Below are experts of layer 4 (counted from 0) of a mixture-of-experts language model. Rows are named gate (a neuron's input weights, with its number), up (a neuron's input weights, with its number) and show model dimensions 256-319. Each number is 50 + 10 x the weight over its row's rms, rounded and kept within 0 to 99.
Before each expert's rows: a language model's description of what the expert responds to; "mostly gets" lists some tokens that are sent to it at least half of the time. This comes from a sample of Wikipedia text that the model never trained on.

# expert 1
What it handles: Word-final suffixes
mostly gets: "ical", "ments", "ment", "istry", "ership", " medal"
gate0:57 50 42 52 50 43 51 42 46 67 45 43 46 41 71 61 56 49 49 35 44 46 47 45 48 64 50 61 43 55 55 45 62 36 55 49 49 46 51 30 46 42 46 37 42 52 75 36 56 58 58 58 26 58 35 62 52 41 65 34 61 45 62 62
up0:49 58 45 36 44 63 59 63 59 65 41 52 51 49 38 41 54 51 48 65 45 58 51 52 44 49 46 48 39 37 59 36 57 55 36 65 62 45 62 66 68 46 33 50 60 42 57 29 33 48 63 56 47 71 47 38 57 48 66 50 63 44 62 51
gate1:55 38 37 41 55 42 45 60 47 54 51 59 43 38 61 63 37 41 38 70 50 55 46 52 40 50 51 34 60 38 50 58 56 49 48 33 61 57 53 45 51 37 36 38 50 48 58 33 50 58 53 56 50 44 58 44 56 44 40 49 47 49 45 56
up1:45 60 37 34 54 42 51 44 68 41 52 63 52 38 48 36 56 43 49 63 64 48 54 39 51 44 46 62 45 71 54 50 53 60 56 55 26 56 35 42 58 51 50 51 39 59 49 50 32 50 50 44 32 47 47 50 47 56 41 64 59 42 39 62
gate2:54 57 48 44 49 50 47 57 29 38 64 62 42 36 35 64 59 43 41 53 34 46 54 58 55 50 48 38 44 40 49 59 55 54 59 56 31 57 65 50 32 61 48 40 57 46 46 41 59 55 56 76 62 49 45 56 52 56 73 54 49 51 45 55
up2:39 52 50 57 43 38 52 60 71 43 39 51 72 65 51 48 50 50 65 37 48 57 35 26 52 57 56 52 61 49 63 63 50 68 42 48 57 55 48 55 64 35 77 45 41 33 72 58 54 37 47 42 51 49 33 50 36 50 57 51 61 49 52 43
gate3:52 43 63 45 48 48 55 44 47 58 40 32 39 60 56 32 61 43 34 54 55 60 54 54 45 44 49 42 34 38 38 51 50 53 61 41 58 44 55 39 65 65 48 62 38 51 60 64 45 51 39 58 35 44 56 56 51 42 58 59 53 48 47 51
up3:48 41 58 50 62 35 59 47 52 42 66 67 48 67 45 69 52 56 61 46 58 44 48 48 50 29 68 57 56 32 47 54 43 59 49 59 32 41 54 49 76 57 52 41 76 58 39 48 64 54 53 49 45 64 36 52 51 55 64 51 37 54 44 49
gate4:46 41 46 71 58 74 55 61 71 47 38 46 56 37 47 27 37 45 60 41 58 34 54 51 32 49 64 46 53 35 78 42 70 66 52 61 51 49 36 44 56 49 49 44 58 72 40 49 63 57 48 32 63 49 69 54 50 56 46 46 37 69 40 57
up4:58 41 53 68 51 54 49 65 53 45 43 59 57 70 38 36 41 54 63 40 49 65 45 44 46 47 60 46 74 42 40 57 51 58 48 60 53 47 43 42 52 45 50 35 37 58 58 40 50 34 48 42 65 43 47 63 46 44 49 49 44 55 54 47
gate5:52 45 43 65 74 36 55 22 35 52 56 30 57 35 48 40 52 52 56 61 54 80 39 53 54 42 33 45 54 35 45 54 28 27 44 47 41 47 54 51 58 67 54 63 61 50 53 45 47 41 61 56 40 54 58 67 46 55 67 44 45 62 57 55
up5:40 27 57 50 59 35 62 57 40 56 41 71 55 71 51 66 65 47 37 50 58 54 57 38 51 22 57 43 67 53 38 36 47 46 52 42 43 67 41 41 56 50 37 54 47 37 55 33 46 43 21 64 62 31 40 40 44 33 70 45 40 55 26 44
gate6:38 54 43 31 52 63 50 44 64 40 43 45 63 54 42 69 46 56 62 38 55 65 53 52 29 46 50 48 47 38 44 52 46 62 52 55 39 49 42 54 53 44 49 65 50 42 62 54 60 58 43 56 52 64 22 46 55 46 72 51 49 57 64 32
up6:63 53 52 44 49 38 47 53 41 51 58 42 56 58 39 48 46 61 49 57 44 39 50 49 42 41 58 42 56 53 29 38 57 59 45 34 63 59 43 62 52 43 46 36 49 67 42 46 66 37 42 55 66 56 43 49 52 54 38 69 29 49 47 69
gate7:51 48 62 54 49 33 53 62 67 52 58 52 49 46 45 66 59 41 52 54 48 45 44 58 52 58 44 56 51 53 57 40 48 30 52 47 62 40 61 58 62 45 41 40 38 50 44 53 41 48 44 58 48 59 62 43 54 54 38 44 51 49 35 44
up7:62 45 50 33 67 62 39 38 29 41 40 53 49 51 47 44 51 42 46 43 58 61 53 46 51 51 44 50 49 37 37 57 52 55 52 47 49 42 50 50 44 58 64 62 52 52 53 45 66 46 65 38 49 46 39 64 55 37 76 38 59 29 71 52
gate8:47 68 57 61 34 54 57 63 42 34 45 63 47 42 49 58 55 59 45 35 50 47 37 43 45 37 42 48 63 51 48 63 48 74 41 44 55 61 60 59 34 61 69 57 62 41 64 53 62 69 42 62 41 42 28 48 57 38 61 25 49 31 54 50
up8:58 71 44 45 53 38 35 72 66 43 56 55 57 41 51 39 35 53 63 45 34 31 50 47 36 58 48 50 39 28 66 46 52 68 38 58 67 58 44 49 47 48 45 35 56 48 27 59 63 54 52 35 64 49 53 46 49 49 47 44 50 64 41 60
gate9:38 77 56 62 44 53 37 33 35 47 53 49 59 36 46 58 52 25 61 44 51 42 48 51 47 42 45 46 37 59 23 57 50 69 60 67 47 38 60 61 66 56 44 66 56 52 64 58 50 50 57 67 53 41 49 54 24 54 65 49 63 39 58 39
up9:35 38 44 66 57 59 44 47 49 55 47 55 57 53 54 65 42 46 41 52 61 48 45 54 51 41 52 65 57 41 52 63 50 68 42 41 65 47 49 43 38 44 53 51 51 60 58 40 54 40 69 52 48 66 49 46 43 51 44 46 72 33 42 54
gate10:50 65 49 53 40 54 60 35 76 60 54 50 53 70 48 40 54 41 46 38 50 63 52 60 48 37 44 55 46 42 68 46 53 61 52 55 63 52 57 68 69 53 53 48 48 35 54 64 35 62 47 56 41 49 44 63 58 57 38 54 52 64 68 57
up10:25 52 53 54 35 45 49 36 33 54 63 42 54 47 40 38 51 54 50 44 52 61 59 51 37 60 49 58 63 61 53 60 29 31 62 31 39 61 41 49 46 61 46 54 48 43 46 43 52 48 48 55 40 56 46 58 52 48 38 57 57 50 47 49
gate11:29 61 47 63 52 50 45 45 28 58 60 52 55 49 68 44 46 51 50 47 49 67 54 51 59 51 50 65 48 56 52 65 60 51 58 50 72 33 59 48 51 51 58 47 35 59 42 49 57 43 52 55 41 62 44 63 41 49 68 60 54 40 52 49
up11:62 56 58 33 55 48 57 70 53 35 36 49 60 30 45 62 46 48 65 59 40 39 55 41 51 60 55 43 44 52 50 45 52 39 43 37 42 55 43 44 41 40 51 51 55 57 51 52 52 42 41 51 51 51 64 40 47 57 58 42 58 55 40 54
gate12:50 37 39 52 48 49 61 65 40 35 47 59 58 52 59 59 44 52 61 36 65 39 56 61 29 45 45 50 53 49 48 56 59 45 64 50 52 50 54 52 56 41 62 56 40 54 44 37 56 31 44 59 68 36 49 48 46 55 51 36 48 70 46 39
up12:62 47 39 56 48 68 41 51 49 50 36 56 56 45 61 51 48 52 35 60 63 66 45 40 49 39 50 53 48 48 46 44 52 44 60 76 38 59 49 48 57 61 47 57 41 46 56 50 63 37 62 43 59 35 56 53 32 48 63 55 43 52 48 43
gate13:22 59 52 60 52 48 59 60 38 49 56 62 44 51 57 60 26 39 52 58 52 59 42 43 28 40 52 55 44 71 42 40 64 57 62 66 55 65 72 48 42 34 65 56 48 40 73 57 47 51 45 51 63 39 46 40 28 40 61 45 64 42 43 57
up13:51 65 60 39 40 44 52 58 50 43 54 61 34 69 49 44 45 37 45 57 56 56 61 31 34 68 65 50 55 66 47 36 67 74 40 49 65 64 55 46 41 53 38 39 28 41 55 64 53 66 44 64 34 42 49 50 49 35 59 52 49 55 33 40
gate14:57 55 49 62 60 60 52 39 61 53 61 43 52 41 72 20 56 41 57 58 68 62 40 48 40 50 43 40 51 48 47 69 52 55 47 43 41 65 50 64 50 59 51 46 67 58 43 65 55 47 50 47 36 66 53 58 57 60 57 56 55 37 68 57
up14:52 50 60 49 49 30 50 51 31 59 42 63 59 52 63 49 44 49 41 65 38 57 47 53 64 61 52 42 45 38 49 40 47 34 57 54 73 47 51 41 54 38 52 51 38 54 56 26 50 36 48 67 52 56 55 49 43 50 54 54 61 61 39 33
gate15:32 65 58 65 51 65 55 31 43 52 33 47 51 39 50 57 44 57 56 31 77 36 54 40 30 52 60 68 41 66 60 54 37 55 46 61 41 50 47 66 57 58 48 59 67 51 62 49 58 61 48 57 59 44 44 51 47 58 61 29 55 68 45 51
up15:65 49 48 40 61 44 54 56 41 49 50 55 48 64 43 57 46 50 58 34 36 50 43 47 45 59 45 37 31 61 46 42 52 61 43 56 60 56 45 72 54 49 35 55 50 54 50 39 58 45 45 41 69 57 39 61 41 57 52 55 35 71 58 56
gate16:49 51 71 38 63 33 60 38 48 70 48 66 29 52 54 49 61 61 46 51 44 49 49 65 48 41 50 44 50 45 54 53 49 54 70 48 53 28 55 61 51 44 42 41 50 41 41 48 46 49 63 77 44 42 44 50 38 55 44 61 44 53 50 55
up16:42 60 62 43 51 48 45 37 43 45 62 60 45 50 48 53 58 51 44 52 44 43 41 39 46 42 40 39 28 46 29 42 47 59 41 52 54 34 53 52 40 51 55 48 53 52 35 52 37 49 36 55 50 65 60 40 44 68 59 64 45 53 35 51

# expert 5
What it handles: Inner word pieces
mostly gets: "arter", "elop", "ect", "aster", "uty", "resent"
gate0:31 38 49 52 39 31 51 36 47 54 54 52 65 47 53 56 48 65 61 27 54 57 60 58 53 47 62 43 56 39 63 45 33 55 52 59 58 51 60 41 43 43 59 57 53 55 41 39 64 52 56 50 49 50 30 52 44 51 49 36 53 26 53 63
up0:60 36 60 46 40 39 54 45 52 48 55 39 44 50 32 50 55 55 71 50 44 56 47 62 47 56 50 44 65 42 68 57 43 70 61 53 66 28 68 54 42 46 43 45 39 62 44 43 65 49 55 50 66 42 54 49 45 60 43 45 58 42 39 63
gate1:39 39 63 56 46 60 41 47 42 36 44 62 46 45 41 39 48 50 58 55 66 64 66 49 62 38 44 47 35 54 55 59 43 48 30 37 56 57 30 62 56 52 34 37 68 53 52 48 47 61 44 57 45 62 50 69 59 49 68 64 35 42 59 34
up1:36 56 52 40 55 43 43 34 47 66 56 35 46 47 47 47 61 58 65 42 61 52 66 56 58 32 51 43 43 48 69 43 61 27 53 55 45 62 54 59 48 68 52 52 53 57 47 46 46 47 46 54 47 44 64 58 56 44 52 43 47 39 50 44
gate2:64 44 54 33 56 48 50 37 52 43 44 48 45 60 44 50 56 50 58 39 55 53 58 63 45 50 49 54 58 50 34 52 53 61 54 47 62 49 60 53 47 48 48 49 33 40 44 71 58 58 58 35 51 49 62 53 38 36 68 39 52 45 51 59
up2:61 63 66 51 47 49 57 59 63 53 65 73 64 54 61 61 61 28 45 46 56 54 35 55 67 51 72 48 59 35 55 51 43 55 29 47 67 47 50 41 50 38 41 56 56 52 42 42 42 61 59 57 45 47 50 42 50 50 50 47 52 57 53 54
gate3:51 38 31 64 51 51 46 45 65 37 59 25 44 49 50 47 46 49 51 58 47 59 32 46 54 45 44 73 62 49 32 53 43 50 35 55 39 53 45 41 43 58 63 38 61 47 38 56 54 45 66 36 34 64 39 62 49 63 51 55 62 43 51 59
up3:71 67 52 55 58 39 72 55 41 55 36 69 52 40 62 35 48 40 35 58 43 64 50 64 64 36 59 47 43 54 48 69 42 58 33 55 57 46 49 47 48 36 51 56 58 56 46 53 50 63 61 50 58 54 42 50 54 44 37 39 34 36 58 53
gate4:71 58 51 64 56 45 50 53 51 40 49 58 53 57 56 41 54 63 49 37 47 42 52 54 53 36 34 29 46 38 48 45 63 49 32 50 36 55 51 53 55 46 37 60 53 47 27 48 49 51 51 31 64 41 69 26 56 49 63 41 41 47 58 50
up4:51 47 49 47 41 60 60 31 43 45 36 39 50 41 65 43 44 43 57 65 73 71 44 59 37 60 40 57 37 63 57 51 46 35 52 50 51 57 48 52 45 75 53 57 47 60 34 41 51 46 50 54 42 46 73 58 41 58 72 40 67 49 48 71
gate5:43 55 57 52 52 55 31 56 49 65 33 53 60 60 40 50 53 48 68 69 57 46 54 33 37 49 47 37 39 47 43 29 46 44 69 55 35 59 44 42 53 50 54 46 73 58 68 48 48 46 51 35 48 39 56 59 27 41 52 60 64 42 46 79
up5:58 43 49 47 60 49 47 51 55 43 26 54 58 35 56 52 58 36 52 54 52 50 48 54 59 46 45 48 36 45 51 49 35 41 37 51 53 58 54 50 58 79 44 56 61 38 54 58 65 51 31 57 50 67 44 68 60 54 46 51 30 46 50 45
gate6:46 53 32 38 55 43 45 52 47 28 43 62 55 55 41 54 55 50 57 63 36 65 39 51 35 39 33 47 57 49 63 45 48 57 56 66 41 54 71 60 51 28 36 40 47 60 51 48 58 37 50 45 68 53 51 63 29 56 55 61 63 36 36 56
up6:53 32 41 46 66 50 58 60 32 40 49 38 47 52 32 44 58 36 41 64 43 45 49 60 48 54 55 54 43 52 42 50 77 57 64 41 41 42 57 58 60 44 54 33 68 39 46 50 67 37 57 53 71 48 37 52 35 49 62 49 51 78 48 40
gate7:50 48 58 40 35 57 42 47 46 54 43 51 54 38 43 40 52 44 53 50 59 40 63 45 52 62 37 60 44 57 50 42 45 48 46 54 51 52 40 42 49 57 43 40 48 58 38 66 54 56 43 64 45 45 39 52 57 38 33 53 37 52 51 58
up7:41 52 65 62 54 42 56 49 53 44 41 43 63 56 58 35 48 45 70 52 56 45 42 44 62 38 43 56 38 59 65 57 49 60 45 46 67 64 30 50 27 53 50 72 60 42 51 41 57 23 31 31 41 54 64 66 49 53 50 51 55 49 68 67
gate8:51 47 57 51 44 61 45 51 52 77 40 51 60 51 38 37 26 56 61 45 61 53 60 61 51 45 28 41 57 41 49 58 38 51 52 44 73 45 42 61 67 43 34 51 56 41 40 43 54 42 33 55 67 44 45 57 68 71 30 38 56 47 41 49
up8:39 51 68 43 55 49 36 36 60 24 59 62 37 47 57 63 60 56 48 56 44 49 59 33 43 68 80 57 37 58 51 53 60 45 60 47 59 55 40 44 53 63 49 62 38 45 59 52 59 56 60 46 46 56 61 49 54 40 49 48 36 62 30 65
gate9:50 54 62 50 42 39 72 30 59 49 72 45 36 39 48 62 61 54 53 55 67 48 51 57 44 48 33 55 60 34 61 43 44 51 56 52 48 48 47 37 32 40 55 34 46 40 51 50 38 57 51 44 18 56 45 43 45 61 49 56 45 57 32 38
up9:57 21 59 50 46 27 56 60 53 63 76 62 28 39 48 54 60 70 47 48 58 40 70 58 35 59 47 44 57 39 51 56 48 40 41 36 57 55 54 39 30 56 59 40 51 56 55 37 39 64 49 50 39 54 60 39 47 52 49 38 52 62 49 31
gate10:32 42 55 48 68 52 54 36 50 54 46 42 42 55 52 51 50 51 52 66 57 53 63 51 52 45 44 45 56 72 43 48 78 47 45 38 40 65 45 37 45 49 49 38 53 53 71 61 48 48 46 51 49 40 32 50 50 36 45 52 61 61 58 43
up10:52 44 47 58 35 46 57 52 57 58 40 52 48 46 41 54 31 40 45 61 58 55 58 46 50 46 34 34 66 31 53 45 37 66 41 56 61 40 60 52 61 54 58 66 42 52 44 56 61 34 45 43 43 57 47 41 29 50 73 56 54 27 58 66
gate11:50 42 37 58 51 56 71 48 44 39 64 49 55 69 49 42 45 56 48 49 67 24 58 51 32 53 55 38 62 43 55 56 45 51 46 55 68 58 47 47 58 56 59 44 74 57 45 43 43 37 47 55 57 53 49 71 50 57 42 52 50 48 42 41
up11:58 42 59 58 47 33 54 59 53 56 54 75 66 48 44 39 49 45 63 60 46 41 44 53 57 37 45 58 33 50 58 47 40 64 58 50 36 46 51 49 28 50 51 52 52 49 60 74 41 59 43 48 56 58 51 56 33 47 64 56 48 44 65 53
gate12:42 55 65 36 64 46 62 58 62 58 43 47 46 67 47 49 40 36 46 43 51 57 48 46 39 25 53 50 58 41 35 52 45 44 48 41 54 46 56 60 55 67 46 56 46 49 45 37 60 42 61 50 62 38 47 43 53 56 46 50 58 55 59 38
up12:51 56 57 43 56 50 55 55 64 38 50 51 46 61 47 51 55 56 56 34 48 49 31 50 42 36 59 37 50 51 37 42 58 57 50 41 42 48 56 57 49 66 40 53 45 47 64 25 50 48 58 56 63 55 49 45 50 52 54 46 63 49 49 60
gate13:56 61 55 43 53 56 67 60 44 48 60 64 62 44 31 46 60 44 57 41 43 37 33 55 50 55 60 56 42 52 57 55 42 47 60 49 26 57 31 83 48 57 72 53 57 55 67 43 51 48 33 58 33 48 58 43 62 53 36 49 43 62 56 55
up13:45 37 54 41 45 49 46 21 45 52 41 50 57 44 65 62 49 44 58 52 58 49 66 68 48 53 52 59 62 52 42 51 49 52 59 49 71 42 45 25 59 41 32 54 44 46 37 59 58 49 45 28 65 50 63 44 35 48 67 57 46 25 55 56
gate14:18 43 65 60 58 63 44 41 47 38 35 51 56 58 53 45 55 46 46 48 47 46 45 39 69 59 43 50 57 47 40 48 45 48 61 51 51 69 32 44 60 52 64 46 50 45 52 56 54 66 50 48 52 43 41 37 59 49 74 41 48 57 67 51
up14:45 48 56 55 55 65 31 28 46 23 27 39 48 66 46 46 45 40 45 51 44 66 50 40 54 48 49 45 48 47 40 37 56 58 47 44 45 78 44 49 54 67 59 51 52 39 51 51 61 57 52 44 40 60 45 37 53 42 68 42 50 44 63 62
gate15:54 42 53 52 60 71 59 65 68 37 42 38 50 49 63 46 49 52 47 36 48 60 69 42 47 55 46 46 35 31 47 44 53 32 42 43 51 73 54 37 47 46 70 54 47 53 39 45 30 40 54 67 57 58 50 52 58 49 43 55 47 56 42 37
up15:47 34 45 59 60 74 52 64 45 47 57 33 53 45 50 56 51 63 40 41 40 51 57 46 60 54 68 59 49 33 48 64 50 31 31 41 48 72 40 47 46 49 51 50 50 37 36 45 37 33 33 53 60 51 36 54 71 38 44 59 52 64 57 37
gate16:61 51 54 52 41 34 65 43 43 42 54 32 34 49 49 46 65 60 55 28 58 43 53 61 61 51 49 24 44 61 52 38 42 48 57 42 37 49 53 49 55 68 66 52 58 36 51 54 58 23 52 43 58 46 49 46 49 57 59 60 48 46 48 51
up16:60 32 66 56 47 40 40 31 65 50 57 37 41 60 57 50 40 54 40 46 62 44 57 59 58 43 58 37 49 39 41 47 52 55 44 41 60 37 36 59 53 59 44 51 65 65 28 49 55 49 30 53 51 44 39 50 59 49 55 57 48 38 56 33

# expert 2
What it handles: Of and verb endings
mostly gets: "ted", " of", "icated", "ised", "ized", "ved"
gate0:55 51 50 64 58 52 55 58 52 33 58 49 62 65 33 35 31 59 47 46 54 40 51 59 46 47 65 41 57 21 46 53 53 54 41 43 59 68 56 47 53 53 54 57 45 32 50 56 51 31 45 25 84 47 50 30 51 55 42 61 54 44 49 53
up0:53 51 60 41 43 55 32 41 61 58 43 30 68 52 54 41 48 58 44 55 50 38 48 51 28 47 52 62 43 71 46 28 28 38 54 38 42 47 57 62 56 42 56 65 52 39 52 57 44 50 28 52 56 56 41 67 55 54 47 62 60 40 52 51
gate1:53 46 54 45 55 50 32 33 60 45 51 61 53 60 40 67 53 51 59 57 59 55 45 40 45 49 44 41 62 47 52 51 58 52 52 57 64 62 43 60 62 55 40 41 50 56 48 49 56 44 70 37 45 45 45 37 43 64 47 38 45 49 37 35
up1:49 53 47 39 46 61 48 46 39 71 54 42 61 46 56 49 63 23 47 54 52 54 69 60 42 44 44 44 44 52 58 38 56 53 49 47 42 45 62 37 30 57 54 40 49 41 56 56 27 43 47 56 59 51 62 66 44 48 70 39 70 55 55 58
gate2:50 57 60 63 66 47 73 35 52 46 56 53 47 46 50 70 57 59 53 46 44 39 46 45 45 41 54 38 57 46 68 68 64 55 53 53 57 39 37 38 55 63 40 51 42 54 50 61 48 67 52 38 37 47 57 44 56 55 60 59 34 38 41 51
up2:52 54 40 56 55 54 43 51 66 46 52 50 59 66 55 57 43 43 46 53 47 48 39 54 56 53 27 62 45 39 63 43 48 49 48 58 48 62 64 46 62 44 61 31 59 51 57 37 50 39 44 48 53 35 37 40 44 59 42 51 72 53 36 43
gate3:55 48 61 51 51 55 56 53 45 51 47 48 35 43 49 52 49 53 48 43 47 57 52 55 55 39 52 46 56 50 61 61 41 52 37 56 63 37 60 67 31 46 47 53 52 48 46 41 32 56 48 40 55 66 40 57 41 65 52 54 42 40 53 45
up3:39 45 43 53 60 55 37 41 40 50 32 25 48 63 43 61 26 41 63 51 52 63 39 59 66 60 63 49 44 55 69 70 38 55 30 38 50 63 71 35 46 35 49 47 55 48 49 33 56 55 58 44 57 49 60 33 49 47 62 50 37 41 71 46
gate4:52 44 66 44 46 55 52 54 47 60 46 50 47 66 67 64 48 55 63 67 57 42 60 43 61 51 53 51 35 47 50 53 48 49 57 54 50 55 55 37 34 27 68 44 35 29 49 61 46 49 47 58 48 52 51 57 50 45 60 49 66 39 37 37
up4:51 27 58 39 49 59 54 49 60 60 42 54 40 60 65 74 45 59 56 55 36 52 44 49 66 62 44 57 36 54 56 46 53 57 52 60 58 59 45 43 27 51 63 55 35 40 55 56 31 52 53 55 56 50 40 50 45 55 53 51 63 35 44 38
gate5:52 59 47 52 54 43 57 53 57 53 42 56 59 70 46 50 47 39 55 39 47 57 53 46 62 68 50 67 49 66 46 62 56 40 60 55 40 39 43 43 62 57 59 35 49 33 42 55 49 52 61 33 44 48 56 39 53 53 43 49 54 38 49 39
up5:60 47 47 36 44 46 49 52 62 41 55 54 64 51 57 37 48 44 47 43 60 39 41 54 44 54 47 38 49 60 39 34 45 51 52 38 55 63 54 44 51 32 47 38 41 57 71 63 32 30 50 35 57 47 51 46 53 61 53 57 35 57 59 62
gate6:59 61 56 55 51 53 49 59 38 64 48 61 34 71 41 66 60 54 52 69 63 53 37 48 61 47 57 46 48 34 48 53 40 33 36 55 47 39 71 33 57 44 56 49 33 55 52 41 49 40 73 55 21 31 49 45 44 51 56 39 46 45 35 30
up6:26 44 56 58 47 48 63 58 46 50 51 75 48 37 58 56 40 54 53 57 65 49 51 51 60 40 49 48 37 51 58 55 52 38 56 29 33 45 64 44 54 63 47 46 32 63 38 60 52 33 89 56 33 53 68 47 46 52 34 53 41 60 36 54
gate7:53 35 41 66 54 58 56 53 55 50 47 71 37 37 47 57 29 62 59 45 58 46 58 40 51 43 32 64 32 44 46 49 43 42 47 52 63 48 36 70 56 29 46 49 49 50 33 52 45 64 50 48 55 53 38 45 60 55 41 65 62 50 56 41
up7:52 57 58 51 38 58 52 61 63 41 42 61 51 48 38 58 58 56 45 44 63 36 56 48 57 57 56 56 51 54 46 38 57 68 54 51 35 47 46 54 44 67 46 38 30 45 55 33 84 38 63 53 38 58 66 65 62 59 45 50 46 61 46 67
gate8:45 34 63 40 53 38 53 26 49 49 58 27 67 35 61 41 65 43 66 42 54 47 58 49 36 65 41 47 48 60 44 50 55 51 52 60 47 54 61 46 40 46 57 52 63 26 60 67 48 62 50 30 33 55 42 45 35 62 62 53 56 34 55 80
up8:33 50 53 58 45 48 47 54 31 55 53 50 69 33 54 49 74 49 48 44 54 58 64 39 49 39 51 55 51 50 48 60 45 55 36 72 40 45 57 36 42 65 54 46 56 48 69 60 48 53 56 49 31 61 32 54 45 51 45 28 50 38 45 55
gate9:55 38 51 33 52 60 51 55 51 45 44 40 61 57 46 34 69 53 62 58 52 44 42 59 38 43 53 62 43 51 57 46 40 46 59 62 49 36 46 41 37 33 59 41 35 30 48 51 54 62 65 53 62 60 49 37 45 66 58 44 72 60 42 64
up9:45 47 45 42 47 53 49 50 50 52 52 44 47 52 46 49 63 67 57 59 61 62 50 48 41 45 40 72 34 43 61 37 50 52 41 58 31 42 59 46 43 36 47 51 37 38 46 49 57 42 48 46 55 56 49 24 48 54 55 49 62 47 56 75
gate10:58 51 60 62 66 53 53 32 50 37 40 46 53 61 43 47 61 44 42 42 52 46 45 45 65 42 42 56 28 42 51 65 54 51 51 55 67 50 66 28 32 57 77 54 58 59 48 28 39 50 57 54 45 56 53 57 57 43 37 33 64 45 31 57
up10:44 64 30 39 48 44 50 39 40 51 49 45 40 54 57 52 57 42 49 62 61 34 36 57 51 50 36 37 43 30 64 44 67 64 53 53 61 34 60 44 24 50 64 46 46 50 48 36 39 37 57 35 56 59 46 62 33 59 53 48 53 56 39 45
gate11:48 46 58 47 47 43 37 42 61 61 68 62 46 40 50 57 53 58 63 39 36 55 56 45 59 59 45 48 42 46 41 67 64 50 45 42 59 55 31 64 67 49 44 65 61 52 56 62 42 47 41 33 35 48 45 47 60 49 60 69 46 45 62 52
up11:59 53 59 53 52 56 65 61 42 36 44 54 39 49 56 70 42 69 27 43 48 42 48 53 63 54 45 56 59 39 56 47 51 42 57 51 44 43 55 55 42 67 48 43 45 60 42 49 50 46 35 50 41 48 37 66 47 58 62 49 53 47 45 60
gate12:54 48 52 32 35 46 54 38 50 55 39 38 52 51 40 44 51 61 42 70 54 61 58 55 40 50 43 52 41 52 35 53 45 42 42 49 49 49 65 55 48 64 45 66 30 53 60 54 42 14 42 62 51 59 44 54 34 50 64 50 40 41 53 53
up12:25 34 66 50 59 70 44 50 65 56 43 70 47 70 47 70 18 50 34 46 56 66 45 47 68 61 56 61 54 56 53 53 71 57 56 35 45 53 77 63 51 54 57 54 60 49 46 43 66 48 53 44 41 37 48 46 74 59 55 50 68 36 54 57
gate13:37 47 48 62 41 52 61 43 47 54 55 52 36 47 64 48 45 46 44 49 50 43 56 50 67 46 52 54 55 46 67 79 47 39 41 43 51 41 55 53 51 55 40 60 56 51 45 27 57 43 56 46 46 57 61 49 57 52 49 51 49 44 52 67
up13:40 27 57 51 55 51 68 26 78 50 57 53 37 63 60 48 61 63 36 45 55 43 45 47 64 47 50 57 45 48 53 66 38 39 43 46 44 59 56 63 38 57 56 52 49 55 45 27 57 49 54 47 43 72 54 56 52 52 61 62 40 50 52 54
gate14:51 48 60 57 61 47 57 57 57 41 31 54 58 53 44 55 38 45 57 44 44 52 50 60 53 53 61 46 44 61 55 43 24 36 43 33 54 59 54 60 46 74 45 48 74 64 64 46 38 38 57 57 39 39 69 52 55 60 39 45 45 48 49 54
up14:47 56 54 37 54 51 51 46 43 48 58 37 44 41 49 52 37 44 53 76 45 60 48 49 47 46 54 54 63 58 77 64 47 62 58 46 67 52 54 49 33 43 56 57 46 63 44 38 47 49 52 54 52 39 65 52 37 40 37 52 43 50 49 57
gate15:44 59 35 51 54 40 54 38 47 54 43 46 56 35 48 64 61 59 47 49 43 40 55 46 44 54 34 56 44 46 56 60 55 63 59 62 37 27 73 49 61 43 57 53 59 53 67 48 58 49 49 56 45 38 35 56 42 42 69 42 58 51 59 46
up15:60 57 50 67 49 35 54 46 54 52 68 49 60 61 59 33 58 48 44 57 66 40 42 54 60 34 48 63 41 50 35 41 30 42 37 35 63 74 24 38 56 59 51 54 51 55 45 56 37 61 55 42 59 42 58 44 50 51 42 58 43 53 47 52
gate16:64 58 40 70 49 50 44 42 64 44 51 52 50 36 50 46 76 50 50 67 49 46 46 46 42 33 46 40 53 55 37 57 39 68 43 44 36 47 37 45 58 45 49 72 49 53 63 58 54 43 55 45 36 57 71 39 67 57 59 51 35 45 53 49
up16:74 65 49 70 69 47 54 36 44 37 59 57 40 48 55 35 57 56 40 56 42 51 43 47 52 38 46 53 44 42 59 65 43 56 33 41 59 44 44 60 54 55 66 84 51 70 44 65 48 51 61 41 42 61 57 62 52 60 39 48 36 39 65 64